Experts of a small language model: vocabulary 4096, 2 picks a token.
Below are experts of layer 10 (counted from 0) of a mixture-of-experts language model. Rows are named router (the router's row for the expert), gate (a neuron's input weights, with its number), up (a neuron's input weights, with its number) and show model dimensions 128-255. Each number is 128 + 32 x the weight over its row's rms, rounded and kept within 0 to 255. Numbers have three digits each.
Before each expert's rows: a language model's description of what the expert responds to; "mostly gets" lists some tokens that are sent to it at least half of the time. This comes from a sample of Wikipedia text that the model never trained on.

# expert 29
It responds to: Single letters and directions. Single-letter pieces like e, u, f inside names and words, hyphens, and direction words such as north, south, West, re.
mostly gets: " re", " West", " se", " North", " red", " south"
router:093146175134155111180101192113172116140098164151211156114073070123108066126155141133098166072084106185188128137100140126103148187072135171130126129136123162126143154114081110107095082113157184139094095131095151138097122143093145145116148176142069107154125084082118182160086175146161081166122069146175178112141170120073163105050119144134141132169107157148106136094114131119183153096063
gate0:149113159159142105156146193151122156122119125098197130125143157144129121108154124108117150128116087127121137139136061159144143175109130153100129067131121151147074165128098059105135083108156199097138161130161080135108114059119083172160141127163137085102131153163096111143135130116167106071115089093133105160133143130141142116137107153111140123104129065109147122133150102136092124106179
up0:181126082121103094126145080111137100150112164174141104122164123156137140146096162083064147161112181160157076118056183097131127149109066108149157113126078149091156146119086112131132119157097098178195067126123157098157133089085051138074148166132104133186107076120143150121126141181120120064142129085109170126149102087111111173158149149173152136125133141088056128105098102112162158099113
gate1:129165151145101192100177077080156142198087138141132102114147113135144093150150136108123100164116118112091160128134133078124172118161143144081139104089147203172135056152133189142140184089124138127142101138120127199138102154153113093152148089141121173107128100135118207127108107147122142127147134104177070179168077141163187144131111178133152134164076087066157102118066119163068108163089
up1:071145182117099133113093127125179121129163150180092170062121105126100141091153101122142186150124096153146117167119159186149150097128140132136129115079181130128149223122115140057127089151115162145101173096137109086098165134170153126120140124073147120067130088125120138185157125104148092159125151179143133158098165116133108126155107095154158159141149123124112143138130173100210165104131
gate2:087110095117128155144090141114123115135151153141096130142061129117100119106051147147121082123116099106135116135122147166131126144135077162091077066146177145131147106078115161133071179180138178172100109103092069119127097139090202128112166153196197089126124110078118141083164146139157145130127147175158150172097124114076166153131067096101143110122154110147108139174141057194134102171097
up2:186133135114134110078139147149148116163096101133162161170103106100112124198136174154079183142133157098118164124117135170136132107151134095140219092099162074148103086181105084135141107107101141125058144124089132141141147148087082142181134076100078135091135099174162168149114118168125137124104094157114160191122091159117082106178133083096180148129139095104155104140102133103168087084128
gate3:109124128109151113082132119168083080163170134181064122112129085209068087105094147049184108116100157094184134156078130162110101139103093175149200070152203148122153103170123145175076128121140112182122100174173169070165084142148151116116185110106092119136100105173075137089147173126149109088145132188141161130088106176126134120135138096115143121103127126147100108141140114161142112140066
up3:115138147082171169190186147114095131101122110063105121153158080140160069152133133160153133099136124122100155041185101097109090123184154152120148135108144147094091117112145119125209088165123106187072134079109138131171133114154106150169161162135141197101124126074110138166144149114135125166130150109119140084145174150090152122078119121163166115099173112095150068117124139168177109109168
gate4:168105169132139160148082152121181151090109131142074137121081095097144125127119154135101140167109186177093177114142187214150143116166124166150133112113186092071135126107152150129186080142146071120136140154164121170043119134167167109133139095112035126168151131123130142152122180158125078117106090095061148130129153196164124118171187066161148126091110134147196120088090160126154116173141
up4:121162141069157096154116170127170108199112089115103075180129151159118160130089113136166165171134093156153089111130091144179138114098113120125111115165202114116136168105054075157117137121145114072098152122139167160155089119060123144131078177148085146158095103151110141131174110110117139153147163143107136114109068085133131094153170097089145149150193136070115121158135103091122152120138
gate5:135171129112145089102153120109120080134101133128089096180131115140132131126150075125075131090113096152126129134133174141175102101146114090155119106127116129176120171159110128108117196130157164111116110085133116136142090139116034166171134104139073136059181176171092153109199129087132108057180108096132087134098103111132172105139182169144124121145077067075084089101134127107086116074131
up5:095084111070163185148073112121104188145147139162132127119128194133130138115178094103181130154083126133141134190096116193177033096148111160131156131144122181111150120138105106081116071099132142132175088092115146104100145067112175112142145118110090092070092173116145107130041152154101160151112117136114161140072153080105055092108093101127058116089092153123148158097084173138115061088116
gate6:068115093150160120159132092146103109148175157129101063126111067164127093161166199121128164123111096132105130062085151082147111130154185197134145093133101146087157055089079119143141113152163145095130151114112129069097090159170096126150127130173082097118167157095117135143092158118133086141131116087112181145245190142145171166120112151127079143161089137132140122165097124165089109126120
up6:074152086118089176146147121127078110173077050177102109147142138151162144105115075126140114115155138107117162094154117133141082126157143163143137100070156098122145110204110108166060189119066124191088180105141127133094196166131116132096155125101156083150112113144140149133121060157159128110087086136136128142124081135096122133120138119146149110138095116170166122162158159139110093110162
gate7:124111093134134110164022176163089123130089126122162112116106209083120081102175077112071153104094128156102125102122098137135177140110150116107163091084163191105147145096155135167144161098120083123122058141118133146132138112122095163109142191062176125144135133142084109141148060106177111125075128158096069114121178115119165146148149094098069114145172201160157095138125171106113189134128
up7:118101102104107139086149127096131158143162054138133153225128138107120139147195097175142175136056184105145092089068158164148131143138095126127050075079161015092137129180123124118133118130122135117115160148142100121135125094076169102207093097177151157123096184152079126146081103102204159153107087147109163168105166160131141159111152142136115114106148066128116133116157077111146118090146
gate8:142096108150114115173112025194139139173151173137151113107137087096112142177088114142124120151100103102125159117095178121101122153121119154151124113158052135139136111128166135157152079148131184122170109092145149142102080085156089117103070091123168162129108122098176099125087124174065083166173135141114105093150115135122119125125106103170150167163079123149154093088107100108088137097107
up8:132116204133100215058132153104131138173160085093116135128149117119090120108167101155126195166129118116115130120128109111107099088158125090131108114121123137167139145147118085055122128133098093124148137066149095109132145110109128154157123134135096110133109106115124116118139121112100115099113098159130140095137139155081096150123080165132142175093191076124125106094068102184182112124164
gate9:129083157122145165126126088176083151151189105114138118112080155111175134107127097115079142133114143133129111169183139153100082127093141178164124080175156112170103116082092142128141077113160083153186109128134124118102175141134072092079182082162166072164092108173165138093079103127091151127133090136152092127057107050199208156171108159135108157130148162095118132154087122123161120105121
up9:125143086155106083162166107120141108153121084116127163095149131111107130126176131104117079162080120100144091143114075081137109048111176139153088158146108129118123154123129133109113163134121134122170124145150135075157092138087168187129100148154109185047135182117114182120131084147111101164192144101119163135094140137079137110147113146064121196126145082167136154182136202117214173117210

# expert 28
It responds to: Prefixes and verb stems. Word-initial prefixes and stems such as inter, pre, trans, dis, tr, air, br, and mid-word pieces like cr|as|hed.
mostly gets: " inter", " pre", " tr", " high", " dis", " trans"
router:099101070168086120128179217099190102129086124093156142157144114118156138148054120095179100137125128173222120154119070124106155072127173158121216144123095156131105100116119125118174106137172165130145093175092132122167124122095141121132149111115117084193142117115101091102106085095164112076106133166116185149126073077124132108138132135177143084120080112107084123129147096169120163154114
gate0:102093118173191143164123161143137129165100132066178120144139137104143150143222113101101075158048078112151148091121054191110085135094087183124131099078135122106086107127059107090097123180171154127110081121121107095137073061119082169115131116133164113106115093077071123159133097148122117088101088090093131118065165089170135076119095148157142109136105042066143159084158101091161175129150
up0:183148117146157137135151124130136144137146115155141179055135148150137119115089151132112132100163185149110107163080128171142128209146091090141163072122131127147069110127107160092132091135099058171124149158133145143164082106140082140123154171142086128141158079167081164158112117093100179091158071098136146085150158129140087120121185095126119118097156217172132159100080179192193095109138
gate1:132119118199075135096169124077118175142118163163108122121167110127120106144089080121181101139121117146131190128106186103138159100127068126102130094096156168129178077128173080077163108123167107141113222133083122134099164129106127079109100163104093140100164114093098142146103144096126129087098154114076140166162098161123090170119096075155102102112129111128123123161160100172116118092095
up1:029103144087121155181106078192147098132149120113112086097106155130110085117087101123130138160162123163157098157150132159117106113155167130106106102120141111137203143126044108145084140183135200155201095123143136104154125126149120109159138077101116089096115122155085141157122085176204112156212083098143130099111138149150138145171125119154106143117160126091138167137138160119198112144128
gate2:116122085085090190092119156126158154148123124101123127111124116189152133128098127102096131114085139151091096153053178177172159138120115155113140091134114183151080067134147147166080185122140112127155151139113143119167113073104128137144228138129171158102117069084129126122193148173186162090137099137145121135180128126162137125108087092128161077090134103142102128167089113131070145184131
up2:136091120096131178108135113116120119155130166166106127171160068094153158082125118162082124101085110163160153145107075136104117073111113120107166072149131103072147138081137119166131099131117149144055148087119069144091146107100131110180068090162151103131129114170124137095146195092153123164086038099129176133147131131176130153151131132161146148039119098149161115136139169120147099126081
gate3:082146118132124118102146150175095160145121117162128106127117106180050130124161096132161183161103222113133166130087100118143078153144071111090122085079146088107022168139143166131099093137068127151136099116086122122149124115119128102161162041125087147104128168127090114142127096086145097073108141095124132099119209168127121140204098049063148158127079115090124111132094109182141094156111
up3:094114103101142128174202168120124081140134147134104104123100106116095042119128197085129128126122044174097177098113162128109102104154050131075090113167148113126108091127101113121094154148118122160064148115141122122109135115164071087165139157118153131134125096145139132174155060151104080179152185151153176171154116137098188094088089135126128107179111102158113132204154114135165158132174
gate4:167110131161138115078076136119121186102077106164122173162104115090178111111152143149118152140172116141121106161120157178121154129078171164125121131153154107113121175117150143147134110120160077147121137142169061119162115147143167115129149150099082108134171137111176117143109165104106158101152133148050120114150063161189153177148157097150170078155114163099148148131151147133134159138202
up4:120187140110096153125117192135185121157144138115072125142092142131074124138183109122138137155053151154083126094055186109097085110102129123091076130173070091099146100129079088125125115134131166092080118126159157111150100144111114111068136072140175159121096147159115164040169105123133086117160194159127152165203110093087116082174152124107157108063118110135126109138046118094121162173118
gate5:098121120123113125131112096134084121149137105120141125153120104107150113152140136043160059199141088132149116154091104134128131037177109140149143087124169165145147113137128114103164154171165124142112095103107082152151147114109107105153170111105075164133118125186080119153178075163205126126129121118073111148160172168133133093116146169132131095096089109081144131157111092146160071124136
up5:132110145133114150192083138118166108086150166161197142109133204156082147091118154165146180123077198134158113098160186100142121132057140121145124112110185168147097069133146130110080109126139126128119131153075128092126137108125172167150158120162152169135122160092123096111056139134131149125133219195129110103103119069066132113141094117118107123080078145170121107103139133161089153156186
gate6:131116115139106090092120151138112124219160158154128091100134121144178120142116163114123187128158105134124170128140147102149134151197066138152132124115161154205181096126071160122096104175166123115096178113083141145095098078128134103190096177133089177110142129081091146139108109119172110153137123155135223119192192112140193153135072172129170096104084141134112096151078078150137122106111
up6:086120121133146115162077115114130151148080059112074206157171123111159114082102066128182114150103096074137162144158153197148105111186132175124094086070109080102050165085141077160149156120098159128110174139094080120165130138077133093159127115122115140135210107113098179159133129104127131105108082127117068103114156126098152115169130087166147115154083141125112135107170093168136091082112
gate7:163132162098109127125090153098090166115070164128149158136154091107105126104140112064096071116145158097074162123092102163145130107137070161131207120112152136092162120083099147127152119120159039093125085154131099159155087102148152082068073096108103134190135156177124153147086068012101113057105157133102080094151110131150176142136158109126216109106189203125134143135135149089101105111120
up7:105122134149142181105162124169030120129190091166129143174146090149131198134103124132157085167168185125180139070133169136105120113081092156096101105126147113213149187162150144130111160111116153184142135124138128121084159150146072137146151108114126194091074133135112101121158102128150141191153094101118110078128139131123132105172132115152081137174094123105153126062115131084086119139121
gate8:145069122149082126124148044144145143193169156082130091149163107116164126129105127119210149098112169112178124155147164170117076104162081183159085142133107112121108123132131121110217057111173110086183091114148143128121111057164088155097127097106134171159135121138098122160133139138084133163120118094137092091164083145115120159137093137197104135068099107150142090131137118112095119105152
up8:185124095073137156119128079106150090166099155161109201128115173128135137205157140097130185194161153078101159128144098131091155144113118144059117140151133052162127105154146137092095130150128100108078141045127074137141125123117126118143141136223143097125130107097170106145166074085099125083142109118132124110154171149096093076090116102148186104121165114164089132133058094104133154115120
gate9:145106156101091160148148116181057147127117100119187153082091177090159138161136116135161098092141103171115045161138105110090120089132165122061110109149170104137107063127099146143134087109148095149174145108154074130131136151072050130166146164168124113119146134165104135072161099100106168135124081093107122106128070093151085119106065141142131110122136110131070098099079182198213139123113
up9:036092122111105076177121146165168116184110142130107102071139090138199111102094165161099139082061101124191110092111085193079180198099161143112130143143165166104139141118182149088133078157113163140153117028110128128155091158151173164091145146128153184054068157136095102120167103150156109092084155108153125127110092112110137082162124094126087169124136113117136149117180102086171114165138

# expert 15
It responds to: "In" and name pieces. The preposition in or In, plus word-internal pieces like g, ag, eg in foreign names, e.g. In-g-ushetia, Es-g-aio, C-ag-liari.
mostly gets: " In", "In", "g", "ag", " reg", " pl"
router:086098155139125119110117181129154071136170125127117168145071163124083134163150096132128161102083120148111141127156085130121233125132149090126102083188095135123153099169070160155092148107134104145122168073075145171118084107132091091130107099100152085121113133094157089131118138158098088153173100155113142163052150087151159120158128147101111128103176150085156063154105130124087162111132
gate1:112158128151079105112175098135076147140092117100092146158096138101141119149086132116159110176196042166067205115071139118179122085123128092103158066075140197146151133191092130095130145124151055149140198124150095159148080173119137070144131121115152132096151105116181114167123090156186120125144067108163140178173145164143179132162061140089112099121104120079159072147136151121145138131129
up1:069076107058092145165160122116111136129153115197169151089117157104161147130111128088140209148115063161101128149153108089089129100139105160090064127085124109121121132076134120144098116143090142175161093117113160138180147157160137099088194128119156090094126131152145102121213185142124090143226138169164145079077143113120096157156133099139158168157180142143087184114146103125121129106108
gate2:084124110093088128094086080121057124159160167114091117095136088139163120164084171114138109131065115084066162166136102146116191115102091154077099053114161124149097028091128182195087159130131109117124136168167102192176067146134092130180161134146117132144058086113143107128171109125150160145102060164120110164145162146077153142106124130106162114098104143089129100133110099127061147170158
up2:212139096114083164108179151123108144188084067107119133175154116141153129126111146158126161144083128123110135097114152113117137147150119109111191108176157131145142129159135167111081146077139089106120147167190041112138126138107121068151113114107148119110164070151175104148116152133092108120115077082138116110119080147150127156169120102162121143161149153134143104170097118095122096082070
gate3:101114167102159091096159089146128066108178122155128138146199140185082169096062145063137097090106111162097101182080148131167131172137110123124149106142134102099121136124139102109096132086145096088163120170131172090169123146129149148086139122163068036115174159124101156137075109084180097126093132159127109104107113161101149115184106098102154175112118103111118056132136160155109095158103
up3:149122079111133102120159082144137118138138136108049126144103098104053160184150173181198153126182114123159172073135154101114151117154127124129109082127129102148095099127157139130124147184080089155093107097146117114156122154137123114167078133082152207168137085086132070101199177118095104144170181139149095153180154120169178106065150113151171141109156072165151106096096099135175131132082
gate4:078140168155084076158114126168121124079169127126144121134113103126127098102122152111133127099142179094094159176151159220124144140073144122154169112101135053084151122122178147090142137107137105167162157170159036104102156107123113061137134140120032122150154116180088115147170181077154100087104153159082057162160129149155102075091128122140147158153172153098134155143185159168119104141145
up4:087117106097092134135117154168153124172120132149128132128112122132116119095196113135152133177083087166120149033107133051123075169161120136132064101103151121079148126141085126109149135116124154072098116091133144113137036187080086182117168090117175125087105201123152166055117111119091107118150105105120143122080110119115135118174141082137209195079113134133180150149126112095175123124127
gate5:111093133074091107105164093062166093107144168164162156151132136113128098116193093126080146167124070136134122116090120135177116105128121105127061123161105132098125129102109138090085148160130133123130134108131149106196128122129139072156079170104125142069159164180099116156136134143135061108145144051126069176106157113146107178097103167163148117158125085098066099142135126162164144110128
up5:116084086149233151170131143174157158149094130135170100134119191121136082081106151112153102116102129130125124156123170131112068083102088136126141177126172158174111101131113150116154050084158103116098160156132099098092122056162132184175157121090119146084110119157166129108087100105148159139116129156046101164112111120139062124182164080109059140185115180156134130085125150131147120118150
gate6:138133049117101118115066170057098073130110147135113111157125150178130059114093183097107099150139135171056212089150216107136155136151110108128162077126124181114141122068121141155075130134095138148111175134160115101143123105133086126090077188127138100168117103044094147141079097138146132187198084147160132137140110129112168088155105147139113129160136115145164078139112113094145110142075
up6:113143089110101114139164116103133156157135082082111133143135143188151136127067086140141116095104098073096097145170097158154118114175093156032088088120130035139075163132142065165133208109088118167126157108126099143120168153130125148151158138121117145154135066155109095139167132122093106105038130134086108100148117110121132156133083074135111118162126096131165085177120149158125118152184
gate7:126132121127138181128082149153091131137128114155136133126128142116133112145162085116100132080122162100107167091091128126169158127116116097173176123103127168115154139093152164174118132120187034125152126142113126122115175119111155132103126162158163117112139148107130146142157084095138125088087161139111077142160151092166171171194110180106128139095201197123149076117162154127089153113098
up7:121134114171134107133160165160050182160127111140115126143107123169161196126168075126094136117133124103167129069143169088111149153102068153078130113157125079127184141181148165133134149085138191138169136160132069197093122127155093086107118108105148136095089151136076090114180100159158112129059078133087207118117202141136106169141147130158116147105149092109093109138129078176103088110145
gate8:172111105117153163094116139124063159154104099083127124116121105165132167101131108116152127167141107101142113094097152094097099140151057145137090152161107084106090089067173149092136113148170107078152089096188152092137109126092030143174169112122178156137075161159096141131101137069081106201094126115143130139169047110099171137167103118137136098091136133164133133122144173149118120128143
up8:120093134122128166107186065106096105115156162111134171178115107116166080151130126159102147192136120169141141159121157103064127106129129138156100071112157139108120145090126133126127066113090165096126146122128099134154074166161129106146132135140059169104131133055112118152167093188114112094187089134077118184102129090185157112107129098143121138089110085135136059165086132136092147125116
gate9:129145089037149213143110114097103180090104158129177134148081178077140126080200157114137114122119149139142105181127142101121135115111197218125168109217140070068160146147108170126086123124186138110115121131142176130126187151156098083106111072132136113167120112124141119104162157163080112186128124132102090096078105071144157096183101148071109161150095120091159139171097142129187124128148
up9:095085119164077110172126100106199103155098123095133139074104117079107167091131193154065119083123163091134082113167102139121081073148122136169133148140122147132096123136039154137181109171078140181158162148127088174117068183153179184128120161179195140076131123151138144123119155142177131047061135154167088119112104108133162125159145112088093150087138135185153153108167146126159149119080
gate10:115088155112119160137105124141128121138164142144073113161099112071083110159077097194150145173144143115120101176160163193122127112142174092196133133167126135101146120128148130141139152166087128056164156111134111132098117105062109085160121162160157101124047132078100094140134173118107131141126096114148111063140129097102168168086086094121121176074145131121125078144146114055153154162159
up10:125104122125127163102122207104096131130147096116143150162100159203124156130151162153153111092146155081150155135098128142123135189112108099099131118101135171085145167171094193136078096114115090113154123187130158140049107154115124118094148119105147166097079124090209128067079154068176120150165136042135119138156194114174185107109136147148117063158197145093148059156102124105083080160111

# expert 25
It responds to: M, P and o pieces. Capital M, P, C pieces and the vowel o inside words (v|o|iced, z|o|om), plus words like same, number, all, top.
mostly gets: " M", " same", " number", " all", " P", " Go"
router:130119129139081112125070122059145197112141132090177123193095100109182058193133094066177150140115109154107054171151141094111130157141107123114144164158138165142075114107196116086163147188129106195147125182106135102150111127146131161173158124131105139124109117145174110132140090115131133165174089157166124086130082148081071124120148151106127123145131095109171101141116124209149135115132
gate0:095098123205098133180057150198200091089148115085142146133160149111130112117150179115169114153089161132163130154119076148130104150040096129129190105137146143159094163088105080099156108174159140133198164159141133074105097134101147173142094131161112049092108085104108140131140104143117121131121091148104059135143129108099114144156152086054144151143141131107169106088162140118183146163166
up0:156131144122152137188135155150127133151098093154116160137159103080103119151078147099081158113151134139077159066113127108089109242136145115091171063159126186068112118179033059122173156122108144138156138120140136171150102093127102128148064125160127133100131105123098168081102129112147184112148172145085106176186133116104112123121125160110173090138167156126080123129133117060058097114122
gate1:127086125122138177095129115104159146132151064128120047093141098147184094153133166087112130148091033171082168087096153103142136107132051147112150053089104148137156053112212098085124117128112130133063092151087071158156111107150122106113180100131151171095099091078142077197143131155159118184132076084135173188205129192110131108145115141117128102118156090116125104117139104136151129175120
up1:170116136071116178140109070096153138110117122126138167137152148107103114085128151095156131131122135105093095121169093076103113102154194098070089068173104161211109143125121099176109146160071105103152110136164115141172100079180080172128188155129196170163141129130121136089159170123179104098189111175159101148182132095108173124151137181116164100090185097128108136141147114150159137047094
gate2:081129082078079160081134124126151198123096153191052101146119180151054134121099096118161140170126090080100131079098134163108125100165113155064156069117103138140131091107163069120124126197134112151138133073149109095177121062090151117159162149136124091171134158071118086088175143181125079193108093172136091156137087152107095159133100113131182085122124122148120153046129142157167135191121
up2:175083135106127109112139153083105157173106101141128162134160097098156120173145135116125136091080136129095147140128107141144144149083125124139149096112094169111160176094136112108122174119132125135114217127127103121090130119124101164219056131111098183120100082195129112113129129138122167104143099098123125148164141115123165181194086077112135084043078098108168122173144179095133142170154
gate3:065081132162114093109151127177080138151095124158127136123119102129089115124166083096127154131133145178172084113116161186166104162177111141112140123153107118104080136162174147089170090132097077151173107164143148116161099138103160072117074157150138116143186162104107132158101138111169077128160128141132144073078156159161156130135133067212117161097109131091134138124123194177139080147126
up3:142092168088133154165153154105158162077134122109121133139059026107151122157133118094145122166125101091116138098116144162120073054169167133121114147133140120114135105102180106098095125141159075127129096057130119161165169087153091188210145156153126110164093191113107117152202146166137099146152157128106097142132161203113162114101057103133167101114198118134075131110142135117152137127133
gate4:132092135125164138139121089139171111173107074085120128136082089129139058190102147113128174152102142138052148140101113177108117144128125156090140132164141079073120149063128120097153127153147083178112101053148115079073101120140146119102193143181135109140193186090153139154158099110124133095070176130114147111159150151135179123157137107110176105135132118116150155121116114144118192143107
up4:177136115104074090099135160112180101106135136125167097164094137143093108156188085110167166134131114167131110082114145110185084098089137150139165056104197061115094124134076137101037130173108128108139172100186129128154107127084119147150050092145156146134070150147092111068148089108096104144204159121166161108169092103105118129090141065106170137101094097121131131177098123146107188142144
gate5:136094116131140139153146118138093105141144168107124122146105134103198029165199095091144084210118140114123123096116111142150133106089112112101111119096141128117153113102128150088167187160162111111117101088115063137128048123129108079129137110135097113071137147180124135141134106137110127114127088136124128127123102091152076144153112101109136153124150113053149132139081168097122091072115
up5:108092087140194148178120167113133134127115130158182146136086168069107164124124181107119137102116190119144115143103139153103050031125123148102125117093147128155140068124137078098101044135112124189179136126124135086156134086118128186165096128130130097118135148068144080093066129128165131173139132124133148110117125105125131119118099122163086099053053094177079118146158093136097152124193
gate6:093131100122053124109127100075131121161170146122089089159153084122162164173123205138129166159153108178124135126103097125150124122161085151188146124126154121159188120105120084115124073164098103130111184125171124092127112098149120122128146091135129130114057134172110141197167119133091128140164118117198161091187139175124145147162067166132083069135146137162150108218047097147135151111127
up6:129096216087077113147135113082113171189125136117073166113150119171146092094123109106102165080104108130153147130176145115152119094133180103131085121139093099140100120115108091185130174146103203134151147176120117153151167167119168149178139130171125108149164103136104172095180115057124102128064167143100113092184121049071081153124143152127149167142107151144143103172155150144133130135118
gate7:147094165114145115144094146122167128134092136138157090167092133165110096109134145060064092112136164124129171075132165152157171120129088155174146101128156159134202151111119182161169139126134076064160120127120116113141117087146088152091120115161146142120094136068176151153169080103151086113113222158153107140125088137120171149097095134113061089177137177117190108104136144132125143108084
up7:120158129195142114163146127151095110097172103226154130138126080109109137180132098159156150139120137093193159145145201146125097138065161113079123136148153155095106112145121174119203113171161154120160121155110105139183147163109159116122157094087146146131138106171102117136168085126143120166109135096133200097161156062139142165141126136147092078138087129106142117106121052149117088160128
gate8:164081152094118099126108106172104175161173163084103087106136119150096131092189126117130095161094130097142161149133132141132145162077149155090145156131092116111124095095147171089148063143112121150141080123170139122126154087137092105080094128153212120152157131125135145067117086102076146140124082154143119092145180140079058106082095121153168120097165104176159118127172109133101148076141
up8:157118139154090122141092133118105102130133198145148123120123173196126091130124115104145156161095103096097166122086143103118174089166106145102101096061115151109161076112149157190126150205146124158103131116168118085184131103088182179097161149145147158136098120082065144117152071113131103092132145103061110139140118086110123064030082146112130130130106130135114063156067096119135121098120
gate9:123216121096137129091128129093067161146101108150171109092152114120171056145141187108143122164090119107143105138110106120111074173099142209103110083176114118127071116133083147108107107141147121168141134106088123102120119181121112101125141049146144077090097125192136199124104164093113121190117098087199151145080169116138149123148145093107110155099162101138131216142109071165148132135137
up9:146145157113156134138153136086103140128126072146058095104184161102135174113134127100110130080069146126146091152160186142097133180138184111167148185143145144108107170207078098135136108138121149135181127164126157129148085121094151129195119130125135139074092133156144088207156174165132115074108124102142134179133119140156102090177142157104067208105096117093128125105133120087202112110127

# expert 10
It responds to: Lowercase word starts. First pieces of lowercase words after a space or hyphen, such as l(ieutenant), comp, col, pres, Pse(udo), plus after, during, hyphens and semicolons.
mostly gets: " l", " comp", " col", " comm", " after", " After"
router:095114072180141108124130151134116123102168169120125169113167107052108149124160105176133111161103099157131143134123208151067122096090127062124089092109125108150176115111106105164135107133107130100127165167156190171055091139151150151148138139111122124143128137116070137113133083109125112123131077143141132106110132170136062193107143121114138113141101096126104110123111120150135106149152
gate0:117083123114166075112142157124165127135134108067166138106153113175140097078202143132135154186165131126128140114146126158118152168074146094092151094211119118099109105117092116158105107137144175062117132084170112094111137077131099157124118090121165100091136114136054125108114115134150133129134073116122080106150159101098138153111127072101126100149205067146128166144123126134142210073126
up0:127159136154071140182165097107121101162117109149151142102118147082140160134074200155100125160086215143109154167113044150151091160119128077081142114121080135122074123132132091131159125094101084146172190152114152128141084082105131136153111151122180114180132099079177150145111202137121106122101096106092089106089100123112096123121048147151179114134132138127093117122124110142101123173073
gate1:116126104143067137072173093120102121080153152096119137162107110094137084161119083128135108119125096126104128146108179152140109102041121094143132114169152163064143135170167092093163113074173115104117149150169161190095150181116122126107143183142102132150126099117141126168115136152103149129187087110095166186119111109141142117114095211151173140133089145063070112133127140133140079074125
up1:066134182099121155148124150106168114126118104157111131087111131069151174120126099135171142122099113117099106118080076077103069152183163120093165108112078151185140154075141142156133113174144170129186108105168137145113167086103098120091159165094178185116131117138139161154107143119076128111162136171148073089073084129125122104161141098139189172115166099143073152121144063165161158138118
gate2:091146122092081144110120143093138119150123133131106095162153066147125123140110137101142118176152083116108176162103161136078127058151104193112133102086148128183148083122113182129098119131143117100138153122119170151097096131141078124154112135085113190119171113061101164108204161197174120118135131192130143151156152162138156106142110089141157155093174108102154102118090074174172138121145
up2:122144139138097131100106103153114124207137137150133168160193163073154090180138119151091121098114113152097118161141097105107118139113119105142164138129127101140129079084135130098114128178109063159135118094134070134148121102098084140159130143104098066087129146212115158100203111118140125087120075129139159101102117127110104156171114097166123125075079094144111096189129099133134165190165
gate3:091124133135154135092207121120171134165103111117221108152092088213079129164143123136164180145057108190163123132113089146116150135182107113128114145110118103119105126108133165077118091130128100136119128169090120115145119165118165089139128112121104133151162134089116158139139093063096141109112110145125098073092177192077083166160110137105142120102124058135125090200126131129149113162162
up3:130121099108154175121149053105191101136128151132109172067176145178082101134091139098126103096179131159123140085176198141095100091124128134147144133086143117123123056113071172118147151167175189135072181122104133148117113122151087122136179190145134177172142112111083088096092120122158111127131212112146150119156077173099174137067152126128101153126178114132132109080116113137150149074123
gate4:127153142158174161120079184166140111089082129095102150140137058104096078145127154116090150177106100150084179173088199124133137092096110160113183118082167085093160127114149142134164110143134081138131208094111096134120091154118164103136172136155072103138168151078097145126128118092060142091156115117036098174184134134151155090071105140143164130130128130071157152174126122131154103182139
up4:121154152096083136171144103179157135153142102064122119146105132153132168141185097161131191105086146103124156071139181091167130131132136105174079117149137129083070154141103061106125142127111141124092115106083161082103119142098134136095058169155178131170173179120093127147105085143095141111170202071167086178163114149082133101127138076112149099155084146132154193112117123121126143113149
gate5:118096129137141135092077100141129139171117160131186104156112139096175108157129143091186081160121102134155138104125096155207140106084113157146137096117159113141176111138162096117130125156145123119124073119154157131180106077106132066175176072113111105141142158137060130179107143103143173109124076145113113136145174153109036190128142181150117094135139092127119156151122125172104094090148
up5:109098133076186158133137095123210157126127097140104136138112129131172121133147146087110163100106167130156161113062097113092123162107117166096199142080163168200095148155127172107131147180159121111121133115155100132137178096140135144163167105138118129128110151102185111173126108092148150124189180141122161148118163085105187122127103119138080107131055123100083171141145132199161103076183
gate6:103112097128078158138145127075095103118148132185083063134126081116116134087127123095121101165096112126078164091194125088142081111136135150101127075086135170157156082116069148134120076067139136132125195162166181103081073145160112124099124150130139161157146131121105134129141118091131103091201121114132129103121067111153176049157144145210055107132116137112120126160098080101087163137079
up6:094103074100076136151164150125113140169113110076029123186182127166174119169123154133097087082144136125080193088173185122179146085145166171116091135176126044134163113122131077165154097169106151136119169120167128136157154111097086107114144145120141137135138083125163143135151155223118160118065157181120152103147140111160134139151096148150173123183098137143153115115118097172105129108157
gate7:142133128123101133101052081094156149127187127128120139120129127140133072165164062103107150088152140134128203038152159146155153150104151003081131104129156121134167201102127174146064128155139092119126081126134125143111152156117077098138133173095135174147080085142133096199126141112135142126110130096102078171112135124152157120100216074068104109172087179123081140125085135110155115158114
up7:162119093158105115131160176076121118157172081164156154122145150142156158163174094142088119150196126084158094120066143139133122111089182097101090193118153098104148133109142154159116169153112107138162143117123105147135134161128157156153095049147116148114129187146056169137122124095143139088091076122121190127098178157117101104144153210067108076096207106166132109180087069119106105176137
gate8:172168090120117161152185140166094127190205177137116137177191107166178100077090160102126166156142149133137151097108122116148090177129102147105115123126099092124143116096116158130157072119127112116121114126138117105127128136146124112186148122132165139137086158145137105097164111100099125207138127084073089094172165090092107170081167150154124087111087126097139154107077141108090105144118
up8:131153122108156155173081092119084062142095133137086114148130121129059128182137181170129170162132124083130178159140202137066139075154083088135081125136187170143180107132175124151183138126138108187118089160171100149084112093127200159100131119109074155108205114118077134119147102156075140090117100126145137108149134153129146117085119112119198131100126102150121110145075096108125069087093
gate9:142090151108144163138172068105119128174128156082137124115072094149098112123155165159177111130144147138164131191105121159153125137142142136105076138154103091196124115121071182111167148115109142126092168102139148137114158098123072130170193115178156102138086129169167150173131111157121160159229156147177120106097107182178190141109116118090082148109199083151086162154141143111158079085131
up9:108121101086114183088155128111199162158132094109135123105123111090160085137156146152146151079094088141149081118083114154061080137143102151156108119161105099102125149079101085127164038190149104108158131109143098123134083148145159169107063181180134155101113095207108101151129074118089094064146113122147135138131117143066079142173151077139117145086141092144160134119090147138174130091100